Below are experts of layer 5 (counted from 0) of a mixture-of-experts language model. Rows are named router (the router's row for the expert) and show model dimensions 0-255. Each number is 128 + 32 x the weight over its row's rms, rounded and kept within 0 to 255.
After each expert's rows: "comes after" lists some tokens at least twice as common just before its tokens as in all text. This comes from a sample of Wikipedia text that the model never trained on. Tokens count by the router's weight.

# expert 90
router [103 150  94 174 134 123 102 156  97 152 107  77  95  91 112  81 127 176 104 170 138 125 151  70 113 161 109 122  69 131 114  77 144 174 106 147 178  99  97  73 159  98  97 147 144 186 102  92  81 138 119 100 189 158 126 153 177 144 171 123  93 124 114  89 175  68 105 167  99 120  94 111  89 153  96 143 174 122 170 131  81 108  69 165 140 128  90 164 175 144  94  89 136  89 112 116 192  93 136 131 142 130 135 167 123 122 113  82 177 112 138 117 112 123  88 146  69  73  71  90 151  63 131  73 119 114 175 123 115  96 149 102 127  95 103 130 172  65 129 153 158  50 165 147 110 155 130 141 162 124 162 130 147 173 198  83 160 131 145 184 177 145 110 108 131 184 113 149 130 133 154 122 121 116 133 131 133 159 136 161 161 179  94 131 115 143 156  97 114 166 112  93 112 111  79 158 148  73 128 169  71 121 102 137 177 158  53  66  85 107 149 162 123 117  96 116 163 106 117 178 136 171 107 108 114 144 107  95 131 127  64 103 104 109  77  98  93 127  99 136 152 168  87 132 147 140 118 128  88  85 103 109 131  88 120  62]
comes after: ".\n\n", "==", " |\n\n", "\n\n", "==\n\n", ")\n\n"

# expert 45
router [175 115 148 161 128 133  89 124  99  98  94 148 140 103 104 162 122  81 144 180 155 114 111 140 131 202 107 157  47 153  97 161  95  77 180  64 150 125 120 136 145 146 109 147 133 138  89 155 130 146 140 114 109 144  98 115 104  83 176  99 123 104 189 164 120 123 170 139 135 151 146 135 134  82  56 128 131 114 133 168 150  96 113 103 101 131 191 171 152 143 129 109  82 188 150 115 160 109 122 125 154 134  98 112 128 146 125 146  99 127 117  75 164 164 125 169 147 174 115  93 159 125 110 111 137 128 139 175 119 113 110 171 144 132 142 164  96 173 123  59 140 109 149  76  93  87 126 103 100 125 137 106 163  86  40 152 122 137 187 117  56  79 148 147 168 139 154 134 149 126 109  83 155 188 126 131 194 152 146 128 174  63 149 115 175 110 171  89 133  92 148 138 200  95 133 138  91 169 169 184 139 102 137 123 189 125 151  91 155 125  92 156  70 186  67 118 157 131  97 215  91 139 132 130 115 165 156 126 118  82 108 132 123 144 136  68 139 104  89  77 135 158 141 140 158 122 116 150  51 186 111 199 116 138 170 135]
comes after: ".", "00", "m", "k", "h", "z"

# expert 79
router [148 148 136 154 146 152 172 124 112 101 148 132 137  97  69 157 127  63 112 183  85 145 100 161  82 212 105 123 104 141 167 171  96 180  93 132 121 140 115 104 161 107  90 148 124 218 113 177 109  87 114 139 151 109 121 163 123  80 144 131 121 126 134 130 158 100 125 149  72  97 158 130  83 142 167 127 123 146  80  85 121 100 112 127 122 141 161 114 185  81 155  81 137  82 106 122 103 146 137 132 134 102 155 181 168 139 161 126 155  68  90 131 146 111 146 127 133 112 102 153 113 155 119  96 129 162  72  91  51 135  97 160 139  92 118 138 167  72 130  84  94  95  97  95  82  78 120 121 176 115  82  84 140 147 139 157 173 159 116  85 104 101 166 132 113 140 175 185 115 207 139 206 147 142 127  97 216 161 174 107 155 120 149 135 130  60 162 172 181 105 165  88 107 150 127 112 171 105 150 130  91 206  95 158 120 136 107 120 162 180 119 137 132 126  88 107 161  84 116 117 150 125 163 121 118 158 166 140 169 110 107 131 135 193 110 155  66  94  98 104 162  85  99 129 158 191  77 141 164 104 101 114 118  87 126 124]
comes after: " (", " |", " the", ":", " \"", "-"

# expert 17
router [110 129 139 131  90 100 106 185 190  96 112 157 157 114 125 118 152 110 114 119 109 102  91 161  70 116  96 106 117 123 130 144 102 158  72 156 131 134 139  76 149 107  82 119 151 140 107 142  68 101 145 170 109 115 167 146 160 106 135 165 162 101 140 110 166 183  99 109 113  93 156  85 129 119 125 103 126 116 105 136 141 115  77  86 113  36 109 122 160 174 100 102 101 132 177 130 108 173  62 152 182 182 103 108 142 105  90 100 139 136 187 150 194 167 125  86 141 152 179 102 107 138 153  65  88 155 126 142 116 157 110  42 100  87  95 155 129 105 153 132  60 172 106 141 165 181 139 160 100  86  93 134 152 146 127 126 105 148  88  98  94 158  99  75 198  99 170  97 141 121  78 133  79 134  54 135 113 149 192 102 103 131  66 130 142 101 169 141 177  81  98 177 138 153 136 143 149 126 158  78 151 101 103 149 158 133 115 115 133 127 120  90 136  93 146 155 114 139  87 104 128 194 144 107 155 106 150 160 157 130 137 164 135 157 166 118 108 163 134  81  51  49 155 187  96 179 157 137  95 133 127 136 139 150 112 188]
comes after: " of", " the", " for", ".", " to", " in"

# expert 56
router [ 92 124 120  98 160  88 137  64  56 133 137 101 127  99 154 107  93 162 120 116  99  83 136 122 143  86 102  72 117  82 111 131 113 133  75 186 128 136 100 122 106  98 209 129 102 121 139 127  53 203 126 162 192 139 155 157 159 147 153 158  73 124 105 137 139  87 174 199 134 103 163 153 123 144 138 167 134 104 122  57 156 124 120 129 125 103 136 157  74 151 141  93 152 143 132 118  74 136 130 165 155  85  89  67 137 159 112 122 177 140 140 113 115 106 118 130 122 110 143 147  84 118 112 184 122 148  87  91 105 119 122 150  98 109 130 144 114 138  81 160  99  90  91 113 171 108 148 167  60 158 155 199 128 159 151 100  80 130  70 161 105  97 119 120 196 155 150  80 142 137 112 124 152 122 168 159 153 144 110 103 152 170  95 101  97 151 130 108 163 129 136 124 197 124  90 168 192 119  93 154 171 146 104  95  77 129 132 175 212 137  83  99 141 146 173 120 135 171 110 169 144 112 118 121  96  87  97 132 127 131 140 204 127 194 171 139 132 190 163 140  87 148 151 133 127 148 164 200 102  53 122 138 143 148 144  88]
comes after: " B", " L", " l", " R", " b", " D"

# expert 36
router [115 142 114 128 150 167 129 101 117  80 161 128 150 169 186  95 114 168 133  65 161 188 130 147 109  96 137 164 108 178 116 175 145 128 158  89 134 125 152  80 118 112 119 155 148 152 152 143  93  87 104  87 153 158 121 132 141 118 180 152  83 154 114  86 113 199  95  97 170 153 106  99 168 183 166 128  96  85 169 226 129  90 177 197 159 118 128 149 132 182 142  93 115  98  83 153 137 166 124 115 105 125  84  97  95 159 130  67 119 151 150 133 140  50 141 143 160 127  87 102  89  72 135 119  96  73 163 145 141 137 127 150 159 125 122  65 142  78 147 175 153 112 147 113 154  94 103 182 163 116 122 142 104 119 153  90 167  98 116 166 116 127 118 145 122  98 108 115  84  95 110 117 125  97 163 130 156 123  84  97  53 142 122 111 127 119 186 150  97 158 108 161 118 145 115 177  87 148 117  81 111 112 170 100 170 157 125 146 170 115 166 108 190 101  76 125 133 129  98 168 118 139  98 210 138 172 109  88 132  86  68  86  91 107 138  70  62 121 106 125 114  57 148 171 139 167 122 175 174 132 171 129 108 108 138  95]
comes after: ",", " and", " well", "s", ")", "),"

# expert 11
router [ 92 122 197 149  89 101  77 176 166 110 142 189 106 153 105  66 138 114 122 108 135 128 117 188  75 160 117 116 121 119 193 122  84 113 125 194 120  73 115  87 131 117 123 186 137 105 129 190 145 155 157 122 162 140 164 138 175 118 192 133 134 152 186 184 101 183 110 112  85 161 176 128 111 137 158 160  97 124 107 125 161 110  80 134 125  69 148  58 135 160 140  92 113 108 132 153 147 124 131 117 164 175  78 134 135 102  99  82 144 155 157 174 134 145 134  57 106 160 169 128  85 103 103 112  84 100 130 114 163 104 100  80 131 142 137 179 159 145 154  95  85 139 124 146 142 119  90 159 108 121  87 138 126 169 111 125  98  94  57 109 104 128 128 107 164  96  82 122 122 109  84 206  74  94 116 106 105 101 179  78  97 103 100 115 142 158 170 163  77 174 152 158 150 154 100 166 188 110 168  30 120 155 135 123  92 164  83 126 111 139  85 132  79 109 110 140 134 148 106 144 163 154 144 174 160 110 192 189 147 124  80 143 140 154 132 152 151 146 106 148 139 113 158 150 135 126 177 126 104 173 130 117 159  86 184 133]
comes after: " in", " is", " as", " was", " to", " with"

# expert 13
router [144 124 111 133 117  67 187  96 107 148 151  76 120 130  83 130 163 126 173 106 102 171  73 159  69 104  66 151 145 168  89 123 103 110 161  90  90 202 145 133  96 142 166 199 136 109 140  97  51 143 139 105 131 122 138 134  70  95  90 101 162 131  98 123  97  89 145 142 134  92 145 151 135 138 116  84  79 180 159  65 123 152 129 140 108 175 169  99  71 140 134  96  97 142  62 116 119  88  82 115  95 128  70 165 115 135 148 139  74 176 144  55  96 141 173 113 140 119 106  99 147 170 147 130 191 122 148 154 132 154 125 133 133 105 153 101 109 130 133 149 146 115  79 106 188 179 102 124 139 135  93 157  93 100 123 111  90 136 154  71 148  73 112  83  95  65 194 166 137 111 135 123 141  78 141 138 167 163 155 150  99 163 180 188  62 145 153 125  65 153 105 172  79  66  94 154 193  98 131 143 157 102 128  72 109 121 110 156 174 136 156 120 140  80 135 148 106 183 120 155 118 133 174 173  94 164 132 153 132 106 185 100  99 168 106 139 134  74 101 168 137 133 109 119 129 169 138 126 117 145 125 116 137  98 128 138]
comes after: " |", ":", "°", "′", "1", "3"

# expert 59
router [109  88  80 158 162  82 162 165  39 103  93 172 110 119 137 182  96 145  84 148 154 166 168 129 171 151  69 174  94  92 143 179 160 189  54 193 107  99 131 150 134 131 150 168 131 140  90  98 103 172 124 134 150 168 102 139 155 163 167 109 175 102 144 153 106 105 186 110  67 176 169 106 132  55 159 140  94 173 128 125 157 155 101 139 151 172 147 167 116 124 126 156 100 124  95 137  82  77  93 164  88 143  92 126  88 144 127 156  61 110 100  93 147 155 117 115  73 170 112  92 166 108 165  61 161 161 161 167 137 137 100 121 115 130 134 141  97 148  92 106 131  59  93 126  98 125 136 121  71 106 117 128 171 144 148 169 128 162 135 122  82 133  69 115 133 103  89 128 116 110 109  70 139 159 118 149 122 160 111 165 149 165 149 147  93 124  80  74  78 144 135  89 100 115 126 143 135 119 189 174  97 104 114  82 125 116 122 165  70  96 127  92 121 133  97  86 101 110  79 143 163 169 109 114 106 202 160 109 104 124 174 156 146 125  93 170 101  75 116 157 150 101  76 110 137 142  78 153 180 128 109 147 118 119 134 105]
comes after: "-", "\n", ")\n", ";\n", " Succeeded", " Notes"

# expert 38
router [128 180 159  48 108 136 122 165 126 157 154 145 187 142 121  79 111 144 121 167 154 128 121 164 142 169 120 137 136 130 181 174 167 161 113 140 141 117 141 128  34 116 126 123  97 139 114 119 170 137 135 104  41  85 148 118  75 119 111  97 146 154 142 161  66 101 178 177 114 157 195 138 102 126 168 140 164 144  99  98 124 141 160 113 131  84 136 161  87 132  89 127 159 162  67 160 119 122 127  88 154 105  72  91 172  85  67 150 106 110  74  82 132  98 106 142 100 115 157 140 144  95 110 201 149 140 104 107  85 113 131 111 139  87 157 190 144 121 156 129 139  81 120 160 133 130 139 122 132 158  36  79  91 144  53 145 101 142 123 134 108 123 116 105 100 115 171 176 128 140 182 153 154 178 145  96  90 137  88 129 134 154 180 138 139 128 165  99 146 131 107 143 164 157 135  87 164 151 115  87  77 131 137 161 133 107 160 115 141 106 139 166  71 195 125 171 187 122 123 119 115  79 123  83 153  57 107 189 124 112 145 125 103 186  96 106  93 170  93  81  95 162 148  96  87 210 129 155 136 157 126 107 152 169 116 111]
comes after: " K", " S", " E", " U", " O", " Y"

# expert 35
router [124  77 130  64 111 149 111 165 114 179 142 170  84 112 116 178  77 142 101 138  83 163 135 106 177  83  80 134 162 152 146 121 152 181 111 139 127  73 152 112 191  70  95 148 163 131 167 122 122 141 113 159 170 163  97 142 181  92  94 100 148 138 160 123 132  97 144 113  95  90  77  96 140 143 159 103  97 173 110 119  96 198 124 149 179  99 117 161 165 190  98 140  93 170  76 143 122  86 127 171  70 190 162 140 145 135 135  96 104  97  91  91 131 110 170 172  77 130 101 132 156  92 112 137 158 100 143  94 109 135 139 118 178  66 158 143 125  62  95 152 108 160 149 147 124 178 136  94  93 167 110  65 149 103  84 131  92  98 140 140  92 114  85 126 158  89 153 135  70 173 112 134 169 119 156 145 129 192 119 167 132 169 144 143 118 154 119 109 124 132 122 153  80 143 140 162 105 198 174 147 119 156 117 100 120 180 103 166 100 188 108 170 120 114 128 159 115 158 145 163 173 105  92 113 132 134 134  95 126 104 191 115  96 141  98  77 124 107 132 116 202 144 122 111 183 140 101 107  68  85 127 157 171 195 139  70]
comes after: " |\n", "\n", ")\n", ".\n", "%", "==\n"

# expert 62
router [ 86 101 140 120 105 145 114 144 211 118 138 109 124 130  75 105  89  89 175  92 104 152 119 172 155 115 109 144 133 119 155 117 122 114 168 139  78 115 174  68 126  91 148 185 153 137 163  90  72  54 118 144 191 154 122 148  96 134 113 108 142 114 120 160  70 147 101 178  93 110 131 123 109 119 146 143 123 154 111 127 114  97 156 146 100 104 172  62 100 156  88  83 142 119 166 181  81 189 134  93 132 140  85 115 104 202 128 131 104 133 154  83 121 151 172 105  71 208  82 126  71  61 141 181 133  98 135  99 160 144 145  92 143 132  66 103 137  96 141 143 134 133 129 184 130 120 103 124 140  62 141 125 142 114 121 139  82 118  90 148 100 153 123  77 127  79 159  97 105 126  88  77 177 155 179 135  97 167 137 108 132 145 107 140 115 141 122 126 126 188 146  81  75 105 149 162 106 101 185  76 184 157 153 107 156 169  82 111 159 169 100 148 119 175 151 175  90 138 110 146 115 195 123 182 124 169 143 143  85 136 137 162  78 144 184  89 115 143  88  70 149  89 161 134  94 147 130 185 108 137 167 107 134 128 156  83]
comes after: "\n", ")\n", " |\n", " known", " and", ")"